config.toml
experts_per_token = 2
router_score = "softmax"
rope_base = 10000.0
schedule = "wsd"
decay_shape = "linear"
Below are experts of layer 2 (counted from 0) of a mixture-of-experts language model. Rows are named router (the router's row for the expert), gate (a neuron's input weights, with its number), up (a neuron's input weights, with its number) and show model dimensions 0-191. Each number is 128 + 32 x the weight over its row's rms, rounded and kept within 0 to 255. Numbers have three digits each.
After each expert's rows: "mostly gets" lists some tokens that are sent to it at least half of the time. This comes from a sample of Wikipedia text that the model never trained on.

# expert 73
router:072144103128093097129110184139139202109107087160135163167211135113115103140165131067124142166135088114124102089039160122134123110118091110106176106134126138114109115110092096105126101149145112196128152116147095080166131125141157116134163149122072153098143135115094161196100133120133128119113123079127132112168125086083094124120159104141084140060121160184163121151108114125111114119176102152146154151216090214106133099124190137207166099118122161129165143131187166104118166139107099168132114120068175138176140108145102077160106068117095116150124120154108098149071091126210087099
gate0:122143157115132171125140115112104121123154128160119148087245123147111123135099152060141095099091087155130168092166171116136223116123136122115128137105133066141120154098135100126134086154177144082149135088137118107137151095110074202143152129156100156120074131138081088167097144098137120110105076108130070137072094102151138119145149142114109158083121133149143107133082176105134198152118084088094101108154114137164170137110138156153144102118130139126077114070171079143129104133157108153163156146176145245172187139097113124058152134110126092104141174149127155066147160120063166174
up0:122119098125105122093124118157084163139166128115146136110184162137135135130082161100126093067063104144111133154157127120128196146076171151107132155120145093195118156117148141114110132169211181083160117122130141137132138119084088201142136132219131144121071121149103129134088101081145094107135068090113094108097105158161103129142147157099093144179139109161123115152107131137144204133184085102073128146210092113187138123078085141117109181083190144139034137120152115164159129127174155171146141146178120214158191121140128102085137128111119128112153154130124170098123096097131153135
gate1:167106076143112132137088188125086156174151171109163150099128138175070241107100143150086137112119141130152139152101156132128119111106080112147151139165145154110089135095145085097026129113120120121165154141107107075121122117110119117128082120139082132133063157122149150186142207096146156123115132111158105098129176146135087122110148122116082129133089101113133145052128152147118117103123193136113183159054098188085137097199174153108154137103107036114222140109164114097177187124102142166132168157130118096111104134119123118113139136148148127175140136124108148159202119154139130153
up1:130175119128109119118110100135140042138137089192168126140171145106183108147120102000107144154134127141179151122022157142126073107100104156177129193128117174150147136064138146134085139121100131099171095185144135135139078150164193160056162102117173104168131154123127109117144141140109163150120125132109091094148115104066112124105092126136117047088147147193144136103121112059134188108159150152163107148168109128148103108129143080080132123089118109124179165160146175089130085127124106131118140125089119165144149121095150105109072111154123123106125101106145132124144188088068108142
mostly gets: "y", "t", "d", "z", "ty", "ci"

# expert 51
router:080116077139103155104123123175171168181087079150108183122149156154099177110168135130145118153179096167140103140103152131169150106147089159158174121168098177135109094138111093149120097149116095178160154097152177096172149117179168084132095168096097179120155077171162120157158151081097122171136155104152177109133160170083138135152159158161094161098087137188120179151166092094141091087165076108170148128162152146073156132118169154135161118072122159152065107153159167169155169117158111178166104122100153172116128080173164079104080082139108187163093133132103130134098119102148109082
gate0:071094096156171125134126121087143158097085118206074127130123135146142165129176102117100155136118067151122098141122113178147102114109134181103127136176125101076097211074124112133191128131081109166185156106096142148147074092200164122110178147122088189108114138122124112121111181130133075115125140111160150140110177162083132149119158076124193153109130064114130141139082130079142094095182164141083185118147132169130104159107139093136117191147092125054117147079157073110142190148126153094115102113093200093163122081166158174143129113108120147093142130118124079137156133151133159076
up0:127090159089176127108155130134131093134135220034141103092128134100131115152123102064143130160104118111133140194096108112170097171070094113142153166106153162170142106156206174147140116137128096129054091136134160097113216135141121148085068131156158136149150093139131181095140111159130111133147152101141115096097154154140123124128119113088098097141126150126114094090146144148058133130103159102180193152099112148218153141106114147078147111152145159063058147124126111081124129163099170097146058087148115107143146158161136093117138143136112160100045188162075151111166133107107108148
gate1:089101131136099146129159150158160131139172143155116113127120169153166134103178168176113093167152100057125077113126121098147205167134202172144098166152127108136107108150036078149135096146081102196091082177181081140207132145108112135140078148021126111155120160140128121157132136126077187132156135136136167097144162065128121100069141170131135098115144109099122173117085123138096108154143091056110149171121133187139094120107141147095149140123115138149124140157148134072138125126108118149113184077134168149163116122174150083156107147104138159170097060121122120139091140116203118141
up1:150160099149049139085087135145127185126151170134125086107110122110122117099077139118126137145128148130193166123158116108163105141121121137083136187160157119130094178111135046135111165080105138136069050121096160099109095167100148140169122107117141154105160089166169150106176149101103122119125115150063129181042111168057146165107090151208105195140155121170138127151160151118109080139128111121131102139091085169126137156106075039079104134111178179170180124114107103117056127153125115120160093089118147157155112152119129175096112151134129122150104133112099176161199134133131103160
mostly gets: " is", " has", " are", " L", " Q", "\"."

# expert 72
router:090172128127107143092127143168162187099116077139096139150210196117085142085172152078124142165096115143176156196134129124151135074125108122096118132143097104118121123103103140145123076141127117192161105079144096122168114129148171126134086159131056121111105105142150148160186147115096122113119124127106164100168138176077119094157139118144066145084155117122150146126149077126167118136157035101155206125128151174133098139116207141149170066120105202152153144158119180135155118110109127167143132043064153124187117085201094111174087130109113109125140127097126092147134116100161128106
gate0:129095146142147113082164132076134103130136164101088122097060167137176111130163115127114108144172103157167130114186115020145177113135145152184115132125124082069140162130174116144109129179109115173191098056102133097107131113171197115139070176208089128097107091129156138132111130135139095128083125103138080131182077144114124053136155129144124134120130091110079115083213134160126167137148097157143143064143109100141118137132086189138090123154127181139155131098078117107130155134114163162106089162137131113084108121120119099174139123131185150076120135044105132184109100127108174127
up0:102179125093090169100154164192129125180138127185169151135179140139117139126116121146163155138139159080108130134068124193083092127082152181087147081145142153148131085084121137131141109090183119118101096179196141152140133133094081168075190110041125135194112090156077122067182145116122144125144141148105176142085175141140149145117135131124122126118123132118140181142082174131128086115122143085131166218130154147144159142127185037150138159114145118131113151146190158185116103153156129141156185151111174127159152137164112147115147165111112122109150154144145119072122156101210097153
gate1:125145152148141138114106051116089173145123105131060122068219118119111090132047101151112111127127088137128149161127170098130150095148103144126112146088111049150124065121101061122127117156125102121111102144078215118119130128096134123178098137160088119100136154080182151122051112138072106179208099108094127145136177131101106163101180153193169138130146110151133106117134106047122145164098111095098169181135133051096097138169162091151160118114144088117162100136159112122141143089116182131166140101148160103122096144170117161133127122169145117135109094124171071098112112148145187131
up1:132127076124115105128165161138146165163157152086128140173101145156167101130203171081143105162134118176102132088114137158158093198134131104161141079099103163090146146146114135154166155131166165099133104167123059188156158174154117128102155109152081182135130120149013096125185120048174081169049159119111107124118113147206138110147119081129107122152126177100123124106168122169129067159108139182181112123183113159141207110072109185103124138116134137136123144089125135131140117135147114147112133131089103155132146123113117089122124121101149121180126126098096184194169110090096103167
mostly gets: "i", "m", "n", "u", "h", "k"

# expert 58
router:111155128161108154168141104149182179155122096161099150158096175184120154086122135140148118147156145200180184150090138113143161133196082144119163084122135114134113087127085120136155111156149083148135166123171146088187095112157149154136095138097113132144107070158155116156208190097096090120154176157196184121151154156105087210130115201197089130091116101146145148178135083114151080116135135111128149129198162141120131146095132133116180138108096162190108141157163162185165113126131134149177151175092135152127126112145151068089125134167164173152142112152109123165126073100152087117
gate0:180149154177144164110119138110127113115131124062150164076119138152197108168122123199102141140192137124111127135071234108148122095108173159115131133164100204125128176137110131101137133119177185134135108099092147104141115130192097132128095139118129127122093105088160159042137156124157141094156125129142150098133210112130132096189172189166104124081099137076149094142167123175156130130101171112131116113094133127140085180132173057127167149140071107060138105136169130124136092147122149135102142130129122092122113147103155107097136072152140103113057135155053105115110075132149070073
up0:130094127063130105124166088105126119166099066094156101103108132137106131093138144116133181151083088164079136151108110106114190111100098156150155155138097119049142153075134162136099143147145143132108058162112126154128094098095133140152099122146077148144121148185101118146130125153112093100126165158205158158088178121129142139147111097079166110199136122139087162150115127131150072081185179064159120107125195155122141102078168160140095138115179183118150161156170192048133096159119128142119095079118138087134159120115174178148101173089129104087086056149139107170145101180111167157
gate1:115018108150132143130115135120064180110110133114096095135127142123150114140101079169148164131122166159128165159110173089126157141125117145155117134147107167133177073251092203152117127075161137092127147131150125134130107123103155174137113117133183100143114111126150172063154158117146143132054073147142161174148090139151124091147133167169111136123090133167088091147120114121140122165134110068166102145093139137144104115183148127207155120112176122137175186183119096114154136103096170079119111139124137116075043115092147115169118128183177099139146187130193108113166135168110109128
up1:132180147108161114103118127164100141136142203138102108126167119093110056125080151152174160134180116104130138053168090131131093150076159094096136159138138146147117106089187089163104128129052171144102133112113066091119153127152115114095128109161139133177191135115175155083111150107083083114171141144131138074159121134133113171118128170147150097153183099137194169161119075173208130166113102146120101143136121120124111058131126112161128140116185095123113108138166099140114086089136082146075111140117066086140220121151136106055144102128153095132124157179053119171108159107093139107
mostly gets: " JPL", " MPC", "Personal", " Preced", " Big", " Soviet"

# expert 55
router:083158121109099108101097138189120155189093115139133157121153120154100135161148148111129105173152087151152121138093155074178102098166162144145255126139112158149097131155164147107116102126092060160120124138141132133158165121148197063082090197132121141169148108156146098105162106105047148097112201066176154144158162163124141169158161162147092139093107081200100136109153111130115090110154106087151175116148085161089137098089138115179159070130134175125087134122112159122144145085152090145157080136128128158132095099171173107143101051093119149117145095138091097139106100126151107126
gate0:095164090113091113085143049162107123167131116183127123106115113159094089142127018158173139175094162160143116181124218083088094164123139115057148074123141171152184168137146155128123132152110136142091110139101129153146133137107091139143142122127127145172203153134144142164155118176043140105104154092136161087139091114114138150166104158117137112123111088161074153137133083152085228152168112131181147136167083125145086124145096157161111104179130122155100157159127080110132120095091157126127125027113121084142140144145133119171056137108177148093143150123133119132115128123143092111
up0:165098151176159146164137197089151150101102119095131105179114118151165145112124207108092101082165070133127147066123116175181165138135123146135107157135111109101025064125094070075133113095152118121150124104154127107076133095176108125112097182111137123116101075121088127106074138118179098141148101160084107115105187120140144114083147127084121116150150126098137109102098135116186061104084118130068106117105130217150153128104144098123140114061078152077141129090098179202130133166162156130172136190118141169143127127104186108084187113121075160113139084125151126124127134110128147112
gate1:132121110086102080122134136104156135141133151084070125124137110129114111156145142119133119093108028127090138202106147142142127127063137133185133121115117059093182160090163108158138143161097125109122126138134148112138104142085166168076138173155124109097145120108143130169081135139181025136164112101036134117145101128158122117099122173096142105123189117150179179110138173136150129180099145129112124087109138126137129075103138120101119090128163110096159115038118082136113132096083132147118255177135181106117106160114077117176156084126093118150132127150079149089123065089126145110
up1:144115104129123090145101130114133173131135134095114108145127138162125114128106136131083143050114019120106158119114132123162098101069176157185154167114127064085180156083157126122137116160090130114132118149142205146121109114107187162088128219151097108118140142113173105106097126146163106094136101119131144153105139105143115123070125197091117106118157134166178163105144161123147137165119134151126145093139150122132082067122172190153100111120199142106179112083146062147183152060150150136110206139158142099083100172139065152144160042107126129134151134127080132077164115089160156146
mostly gets: ";", "/", " /", ");", " 0;", " •"

# expert 25
router:108128050159127168140139146149189161169091114156084140118142203173082115129158085153165132186108111113187106154093123120147151077198082145139139130160139135161102141134149091116114098203181131141130132059110129146169090082181166140090130134104088147091140078144144098100136115109092105068135151132149173124154130132109144123095140141194124128117122092192129154103150092151140149135107061128173128146129161180149180124100169140142140111118105124090097153118136127110126155142145093175120142115039161171083090097112170088139035100148147202159127172089132118186124134130136155073
gate0:136145100071135120145075082125169126115116137135155074118212116130105115116130106138148101112142096070123101140113115175128158183177134104160119065154129170151111123120190183133112128101056164137130110120166108077107128156103155090138117084183174132208117115177080164081125088039061111117169162186089170157181123128141098144122100145098107128140091193103146110241141110127110119155123152117105144156154097092132123136080134175143117103111146097128167138146152152113187091161108162152112163066148152118147137139102143099118140144104148055105142130107167124178134103080124148091
up0:116126170154141099151147150136126143056110059086096154103104147143042137091165148150139103107135159094088107109151157137146102102117131138143145147111122075082151147147062097132116099187133144130108146150084148158144108155131149125111163170108141120122096226201168201097100133146152131128143144150171095131106193199132135108126160153179115136129188122169076114140116114130139138134098080104093123131095226168128145176131096126126122114126066165126221135078069108097128151090092181152108119117112129132115105109141170196176119129158109152132141138152099128106099156196134071098
gate1:082089166117156092106087120114139151016139127121156077140110170180076141139147131152098125125107148082178167149156199088157120076072115132107108155117079151150068118144083143144148088085148127088145164132095086106144137152103121113180096163112168130116151131137106109127139112149140136125087106130138138117129132146121163105177090157108176139168138142161068133173115123116113128171078163148085161083160195109139175127130145124114126080073099129079068140116122172115162079101123147151110163111160067169175188108151139166103160112094087050103076143115113210172139109120108097178
up1:125123124106131081093155137153132124108150107070140063108072122151038135113106124173095138173107129103201124192129171110160087121125091079129133156134099120221161084107065146130142167145133125124130113132089106082137161163097051122167151144087123124114122154117145155139105104093137139140121090138136135119147117147141177136142091151123117094140107114155138127189183130142130100205101112153115107179135124072150165141138109073138123056131101154186099141127178145093144088118092122120130191115149097099147160136084107156143159187087093057099046100128221177128142152173130125127
mostly gets: " a", " as", " an", " or", " one", " two"

# expert 9
router:090116082154098150098117114152154144170079067144114156136143177136131159099160178129158118158173085166118102132111121148187160127131090171166171121136089177129118081150134093131142082175109086172147155102152158108164143090169161066113086159095103167106138057186137137131146152078105123174108172103136187096144169155072130158151160139149077139097094116191121174144162095113150102107136091116163141138135169155066145154142162145139143119079108152157082110153158185174148158142179110187176105118076169149123152099187165095119084087120124185163083121134087127119080099114156121080
gate0:154149155153100082206182132188128151110108113153115132210162096107110167193144117136121088113108142155183105057135212117137139093105132070156084152091154143126109091103153143103205129187103120179124170146155165100170107139109128103122121092079129134115153137119125133134178116121104114153091100137140170174105241107146127171100165109153148157065061143138148166149127122154106085115131083121111105162095166168096149139136108119122127158143111151121103184131129083130117163066089140130112183111099157136140162127136066117114174149110180167120086123103109147131108110057166129179
up0:149139134200113180103165146100124133108126108137103103144170143184173144111098119133144123142106094144100203078113160081135169100109185096102130133095175112133060118124182168141159126099104138173113214079109106060121169197120175168173174124123125098126102168170151152078122106136151148116069140137121117136131150166144197150191159097104121167118134120123198132137082139170176129105104194155145086191122131165141121133099113082136126072160110178158101215111127111147128170158135125134137172129135148144157125121084169154116161155144144153216125120089101102148126098157158135102
gate1:096063123126123086197149063155130094143108076159030147071133128107082058128149168169184084098110110140118091110148081110128122146124105103081182097098135128064145136082121118095143106131214102095078089126174150117150134151104098097088158165173121146159168084110177096134167140107103174133095161175142145129158111114124121146081158136106137101067096126134171087107134144120088160125141159188096097162125124160056122116079136145119131086154151137133135125078096104143109125134144177171128159087118148145166065102111105136132145108146120134131102167081071176132057079130147149142
up1:175190090213078203103162116123155157142169115090140146079077142092108124118101145215083119144172155127167129160084106146109154103094151121122112130133110096189047107147139165181129139139162089156160093121110137155139164120083129117119098133091123108130152130106074096069170172137091115151121094109172124087127132119120095127089118132126123136135148094151132095114099148159146163129113039110122142142087089091149050157157089163166116197102125138113126106161152146162110088102155181103113098094112127121079124104137172117063106112169072155089119109142131027101153155133162154131
mostly gets: " F", " U", " S", " M", "R", " v"

# expert 30
router:088151089120083150127107121144155137146057086112077148133159128111061187100148148125113130134164128156145118128108170101131108133140089159162172161118115126142107096099136106105144105105108136148163165125174133032179109067147153078157078157083134118168106091158126113119172201130085155146134195099168166114151151152081160117113157166135064172111127153146165184170114070055116135123131085117143148125132113130130101111101136155120194105092149160111093135169114191196157170146114109194169136143101156125129153065168169087160100118164099185140138114172111144085057129110111161135
gate0:173145124129056125133086079100132079152085096142102141170164090207093154120170055098127154137111069105104148175161121085103098086163139202118148203114119166143099116117128124127101108098124151164124102107134136117141135133119098132108125116094136127114116124224154085133108109154074085144172125076138193131089098137103148054150134147145180096075145120124032090137157092107134155135122091121133188136175111141141186147203117077109120109137172143119126140145120089139136124090128126150072113159135119158077155154139184132215126168133074156128089157122117125128169126123137155158
up0:134142107108133116160116069115164109159103119111115150153141127156110158132155093124093181097127093084105148107145135087096089115160122100114135191104128146175136094080142143163107139065137124119149097118151168151194118112093042118162119136091141158091114136190140106133104131175050100151157107092179205145123128136126149050169158081150141080125127142140135053160126073074137122130131128042131194152141107180112132147138087095110168188080131159084128125185120118105128145092119107146095161142164112199091114152185151195196138122142116131097092144102092146098181151111134145161
gate1:157143129156146102216111165075100171130140102132199112159105106150135172105162141198087096115135146120133150179147134131108137148100132107084091091121119118067168150099148139118128166101137121133132150126102166106161055127134141125086126139130137135101085096097141124149123123110115132103142153171153075090141141158159055160134040167110150123158174114098147187161159101178175128152130122184146143107141130140114070102101101145120128135126152099123138137219199204159074153128098147135169160087094110105194098169145051084147149121114198152099110064110122133167143169072124152135
up1:171137081168152106212126176087153196139200105157135115135161101153107135074127150204139078094144137170117134168174135118123121153137125143143140141101142160111152163145115142095093157089083117149156193116087118149133081119099138113058170136137161119133113186109156139132125145146135110137131153153118113062097085124161097113119101136066140054134163143117172160144129107208130142154175141127153158100126063106118107154103080107100153194133152072130114152126137142158088126160151131110137178141160108120219120150126077150185149123091205149082143119125158174114090141056143178151
mostly gets: "2", "1", "3", "4", "5", "6"

# expert 6
router:128132099122112183137159220139129124093113127124107164163195141165095105081146145100171148133139078168102094107085128112135181141086133117153144135129143116115101148131128107155124070180104132189115132140117107141146162077156189090176106141120110143116120098188164165187116132094128128088149182102148120110173145125060119126162163128155101121065159123144122151090101106122147079121161132102153196140186168134105112179115217114190162148141144143100084123164104158161137153096180136182118138118041150148142135095107106096090089053133131113112048104135085093173119140132177087123
gate0:155074094174098120217096048144156123085117159085198108085093143129138125096128209170148121151095103100145110143126115169113129124168120090134128116143148098127161162098115108201141169137125143090130126149093156137112153134138106103125149144183096131150160082144097147131068075103127152093051154153100144101125099131088170128122138119124164106131145136099086093143107164140160167161101119159088096149095159145114068148150101133140088127109122143077091119135162089102129109117175140134160124078047201162196094094170086164217117134136161092113100150067086145140105148159179160125
up0:160103150073131158181143132120172152073134149138190096080114150114112127131145164120179134165104134095145112118058094110135091057146109150096137137128147182097122115181174143126142101101113117159060098176092156137113188085112149104113154110145118169122094109168133162116103101110131139103102091092118117130170119169088130151136122130107114158106090166080148075067119078134117142100127142142059112166106206171120093144240146133142104111109163162148071153149150106126126174095133152198137087075098181211135136112120176074178154086138125148122127180110148108137166098082151127144
gate1:099086143094150161123095151069148066157122146163145080124173094152173122095095062136109137139124139119083096120113125146143137148158075152072182079106104076150157119149101117104149097099072118142088132137134109146114108190113135173123126122155129120114123037100150178126135097086150099116104143157150155158098162101142151087093074078087142161094136166155087118067124119106135182108150211095124102172144139128113132107078125176097133130110119163116157138109130102166075143122090134142047143134089124107170189137134159194176129135131143092144124117145125188209140126145215054124
up1:141185093141125139138106132176187137148170136106145124110164105086188153107155031105097133128168076165103121100048111172164041178077105108120131136111123136109102108086136125117170165136186140180155109102106137146120184083128111085108150123109193135148164145084107128117151134131120165100106165140139111157060158124065085106126146143111166160100182145117191189126146087179112146117121086128133146191164100126122152098158109069071143140161163160137092065108090148093139113170141187070149112123144173111122162095138118125092129108135120149111141092094150104076152113114076095155
mostly gets: "s", "ing", "es", "ting", "ling", "al"

# expert 31
router:072100132155121140157101207159138131198103122148126138135127156128130151145150097091210074151178115140158104168086184108178178096188085160171157136124130146106163135113160053170121099125184087180130135108148139120139104059178166172132132156090135160101110122171165126156169155083111103116124175089123163107140113136132121092105166184148087111080138136133131139090156055137124103153132117124125116160144163134122098177107182100163140135118098147090121140095182128114156133120160142128170154153068193151079115099130120116117098106125104231142082160137074173148107144125147143058
gate0:145171129034109149157085140145100137124151191140157117101141106139144074141135098144099137125180166116089131111098085165171067152115113163135125151092092151108103122148085153161093152153113150092119137121151134096087087075060162102139114108079149084112120116075154137162070191147126167109088136149125162137154137085132161052139074105211149133161120124122149126129127125123140193135114162045150170184129088094139116153148120114156126142144055136136185128119147133095116103165091094077081130117144142134134097146172151140192122049116176083134141134066066100136143123176087103159
up0:042130113120136205122143200084125131128168140121093155131089112158101084093143133142083127137185150154138092180125127144152195108158126139117158135110143139145063127148120158126136141138114139158156163131160089107132094138119151134193098103082135068106099119171161104104110138098168147181135109117088181105095115152087151099145090058215068160132147105138159122154171100147079120142149165111144138181123157103175107096113123113142144075185101176135113138126141113136135079185138096140087077070143128138125095161155165219163137092151098113169164114130076105092146052157076111124
gate1:163144107079141059112162112182090129063125089126095136198131123119122177143073135132092114154147165124131163170175094146098118087097129116179115062142096096203158146095117150144141130136161109064168117069090094199117168150118103127061168117079187102058131088115125112158169119140114146126160129136116164138154096137146113070117118152126106120119107160131090106165116085091148112122148120120149151106111099126130113094102104095119147145127124084090185049141195119091109119180087102119121211092156155113134138165129126080140158128070134124142128073169158150121181121061124112185
up1:146147106056137044079136104166104125072176117116109114191146096097152173131075150152092120142152152142160190163164095154129123112098119133171116073146116121205106136111067096148132138124110098091133115097140119183112196115127070158117161120100181129081117102118092121123132117171101103144202116136107132155165122185121154096097127115148103132124116135098118102132126092055127102105137132091123102086153086107157091099100107073107138145153126076104185097118188121088110099097067103121128195109149169086119167187107082098132115118051118108157133068147158133137171132068156100170
mostly gets: " his", " her", " their", " first", " two", " one"

# expert 11
router:144122138156108089167142191122153140101118142136124166194136121182076160137145192129163097160143115122178164123125091089139146096138144135154170141177152142155098113144106112109170135111131117152138136105162166097162081127177158160162117170036049165164181040150178138141117139055047088158136183082162169154142177166137139102148129159142104120080088167136120142147178137118160089131116108157135115094163122186133086137128150147098169163134074164094087115181123202107146108137126067133152091070095124144126092113141154115103129084137160139121065101125126088105103129117156133099
gate0:122089159133109111094119110131137114135096154098179080144114140062088107105160104144110144125206109121067199133149111159111137013165137111170115124116167152130118090098077113092133144113097146162085123138123163162168124110097084170119143123131099150100102145123077114130084135053116132150146111152154110115146097122078149162131157176152143120174115173129093140121121152119134136145125095103143127102107099147090131100137070149089141125136082165084151159065126128118181181102144100098113120116142105162085098161086098121219018171136140128153110118156081108075159111039124071173
up0:123146081132130134132171147165093125129141129103105163163183139200179159164094114144102094168070120146209101100106154090105130222114120106117162119137074091127117161148182146157107138113209087134166144126104123126111115148148170122173099148165156149145126094154188129098158116166117138124147127087110142119082182115171096095084097116114145151108193091132180154136108096131119106064119210144116132139133172095182160138108186080157087136127129048144095080156111114128094093139126153176134128128140137072180144094136121130082183113161101114126135148096182142138104132211133155083
gate1:145144144155127112154146152104111157121154117135132120141136144139114079101102033123134082152150139148098092162135090121104063116097151118123090133131078143139112133207114127201165135120133127166116132092142146121110107191137095138130068126129111190133154140109097185080146142137168159166189105117129080149123160121158054141084129172125129141117089085134123072097093188110127134149169079114141178227092134150164153145183132134140097117160118091216165158128124098146138118202111104132144109141132131088131061155197140099118102113108079141154156192120176103130166146108150087046
up1:111129065142092165106109140135113075133119127134139115137129113182140112125145167129039121095066150124172145198103097131148120173201137129191183130105074090124118139129131135127056136163097164093155148155121110150130150088116124116143204083087187083120125175134129118214134108128082154117088151131147154109175094121096215183111114136159144114153182144127159135124108084144089180077149180125117086104148147092122126124081116145144123145124132117095114126162112097071098114130094103111160130165130133153121204120057096178067121117160126142126080066122121098156146115209111132132
mostly gets: ":", " Location", "):", " UTC", " Coordinates", " Genus"

# expert 52
router:129096121176121167112134119176186190099140120167143180113139129103051162126132165156126079124157119140147107156085105103156114156159107181117158082137129118107097086123111124165172079120132097166174127108166137098147116121133124081154102161117088189163161085147145121136186196088089128125129119097152208136132127145123119152142160157172053186085109141139068140155131072121142048136122114094148124117153150120102133148131143116171189103122172169117097100120176196175164157118126090124158157123092158152149123093194119103118086133160110206179061152138068147118092081111152127147
gate0:095139140131124116098141193180127038101165144013098092110122105135065144113089152133169188117109170159088088118187159155100102160115163136172143149058149127114055113115117084151150142118123159132130145129164217108141100110088118130124099152095099158147085143093119091112139084131114129094111090132106056160125134149118116117161104120104154084166075153094174139144092091176079051132125135160130117107112091106127161139108164183100135130079163096108098139114149115073078118115082122144137078123102111072113081111098176149143134133176141159180139137138117142188128182129104132126
up0:154150091157153170078154120087118142147075141141111135134132128152166139137142091093134105131060089093095059079132114145127153117122141127113134103171087225041175128139111048177122103125134130092126095147052078120142104146107116121090167139107172156109139081187128165177102093169141137153133111155142180173109159168173132146144135135087138164093165070118123106075116118092129191168139131124154190165144197172159087200082119115128114082107082132100139124183134113152167125153145108106151195104138104107116126092110135132108130143103134061148159102187114140163105122153174134115
gate1:115105145146108131089064132135112124105143130195153142144132092156102099140102147108171155094112096102133179121132148135092087158149108129134096135132113194092143159093154099109130148110115168119147133078112057147172127179157146102111108112130123109173127105183168049207143112107140107115165117170089108073192148128048068128148121151101122101108090127104120128106160149099153101108141117109114150115114071191087121156086142110164139139168150104140169138085161149084216111113099112116117171064122099154096041150153177122107137139127166115122204089144106149175088090112175130041
up1:175153113100119079124099175168098061123133118123091134097138121179079104074131125118138120150106135114094101138139138112152186129121128163130155085132136153084142087121151106102074133155102133161105090132147179110103101092092109137091197159127144121141140161127168140108135126105128162115173073165143113078102129203123085124116118184219160159128161056109171094201116120115154147156126070150146129176107141158132114179179079115184123117148042088170139132115181146115070060108169122137138135135178153114181141133078166184092104090095180129100133160133134092120146086185153146139
mostly gets: " United", " States", " American", " US", " USA", " York"

# expert 47
router:089113072133102151094128122170181156181088084145105180126152151157103168096171136135148119152177104161143093139096148126169154098134091160151172125170101185143112092156106095144135076151116091172159158096155183090165151120187179086137101171089094169107157082167159120146157157076098120173126161100141177109133176162092138126157152174161094156100099122192126177147156087109149095092165074114169145121159151155070147125125165147135178126072122154144081113153157166173170173128166109173170094115081151153111123093167160089111078081139110207159095123137104134126104118113147109098
gate0:141132082167158142206133097148097120145111092176118107156139160111078100114156155113177092109116144172143133149102102123155188148077168148113175117080061196122122082174141104163186124142136118109106127102145129114122132148148102116108151152156157124127101128116150131153121160100153149134206220150117067042134115148107150112094129159139125139146157136131160095158108113056106096123083095175077114132074110134127169137076134160117144144118128176038032137110061135174152191105170118094167118130069150117116143158162142156193101159125109115111069154100117108113125113144123120103
up0:170071091126157107078135114130140081169121144175187175188096102122100180082149139126126121108050167110136123068128127159169085145121148074145113130117154149133089033138099142107119116138148089140070112143079208098166093091118152104178116132106136133084143138102127114113119047097103148143141168139105168109094203090085116174126124127114128121130172143203153123109080134122162128105156111105127066129089120115137102166127150094129126041208127149156168076168154111144133138158077145138166080164089137103167153132100134094095128128120196145112133102131133102153150167142100107161
gate1:080103141166100126148177129106178090091112112163114126094207120116164144104144071104114114181115190119099130111146121121102108075136182151128113091111073124148121138163140107147012096159101116105127200097141165041141177151130109135154158135154169114102097126112125094140123214197113195129089152102173137140127164156097151094116131119126127088087132082128157172167150090124141103093144065155118150097208107141147110133119148138140146175132105092111035153116150132160103128166125105102099117099121160096104110122139137052133129144142132097100112079130158163144136063146141185115
up1:140097128179161136152183122133140158141088138163167139152160104174145105094172121127120153089163117141131064099094188115141163122207084116124114122154159192139133078147144105144157140192204148090175131137056148151118092174113112122095154142098131111110152101105143112161150146134070183130118116133074153126080094092146208169148167111105107113168125125044138133132113185096116106118204154127147124141123042104170125122097151118083115085152091136106101124094184205052119131109136117117132104147089149131101122116119127189134150121180174139162140180118174101120182158106133125122
mostly gets: " November", " October", " September", " January", " August", " July"

# expert 53
router:120168113126137107138149170203143104167084080132130155109153155153167143159139150085138093140102138129136146170096124095163200081156159117090177113194127137158164139113101134130139112111102080150150109150103099121198111077171197127179074148113072143138173113145137177108112143061132139147184114047167128124141146160080134098128204104134110135125105126217080164160091089142177075096126142129164121119122179126087129164083152121136140126126081115132141135130136165170139155092160103195134137109112165149130098135146125113164129132137159167172125102103053139176149096087217100142
gate0:111134121116122143148088103124104152163103120200126134129074102136133075109120167084086138151131160158173144134160217173100124062077143093116125145168094130156113165119128103053124149138177181102142077116125100146113143086125078101116150119129120159149091106091128142115110120146169091105162103143136175072133127122149130233114137151152128163094148163103157115119143101147137107143138132085147148156104131099145142068097165145203126157118134146092097110075134132205135221128079113104090140237077144162167110129144104022143120165126165098135112136086116134132144114134171111123
up0:099141130116115114168123147080093134180127150169068096102115119128095095126081103133130194131075128160091093106162147078111061127095069136174105092114074158157083121155146138159079146108126152117079076128112083155098112129105134111134142084158152148174088141128171098092097133124112108140161115132123167103131129139104165159110128150121138124104057140101131143146186105097128066099118146119093158136135094132144113113129132120129115140100051160094104145094190175130144124093135147114133118204093104255156082153124106124120158180083191110137198163197192094115124150084142185142
gate1:146173103103137127114131204176150139098127134060154139117066124126136103162127108188149126144181119143151123110117156202080152101079134130115124128067149153132088142073124119112064128185211123102164147148152145145130117141118138090086161130083142059141168155117164121119168148088141138120111144147151162158127127158165084151084081136146138132113164045122138182096144150108163104127146140140128128112109176129100181105183164094136121079170185063184184110142107165147097117130105159083114167137122101113072105136127113108146165144135148128127108106131140136114117009187144048137
up1:103102164124158125122074093122104101131128141186097127140145133130099132106118171134119190096104120124106105096116097036169094103168152090179128149163082117107130108198134164181130140123118165140064128094122124122098157079135197197140118129170126231127162119171147150109106063137108164165136126082075114100137154086123130119145160122090082102155143155120127083184111081131099181120127126134095135113134143167165072158049097130159137184067089127045139135146128117141164165138213121162107075168141150130101190139121128138116129119132129086075128138128158133109127140092100179107
mostly gets: " of", " General", " Order", " Chief", " Saint", " Prince"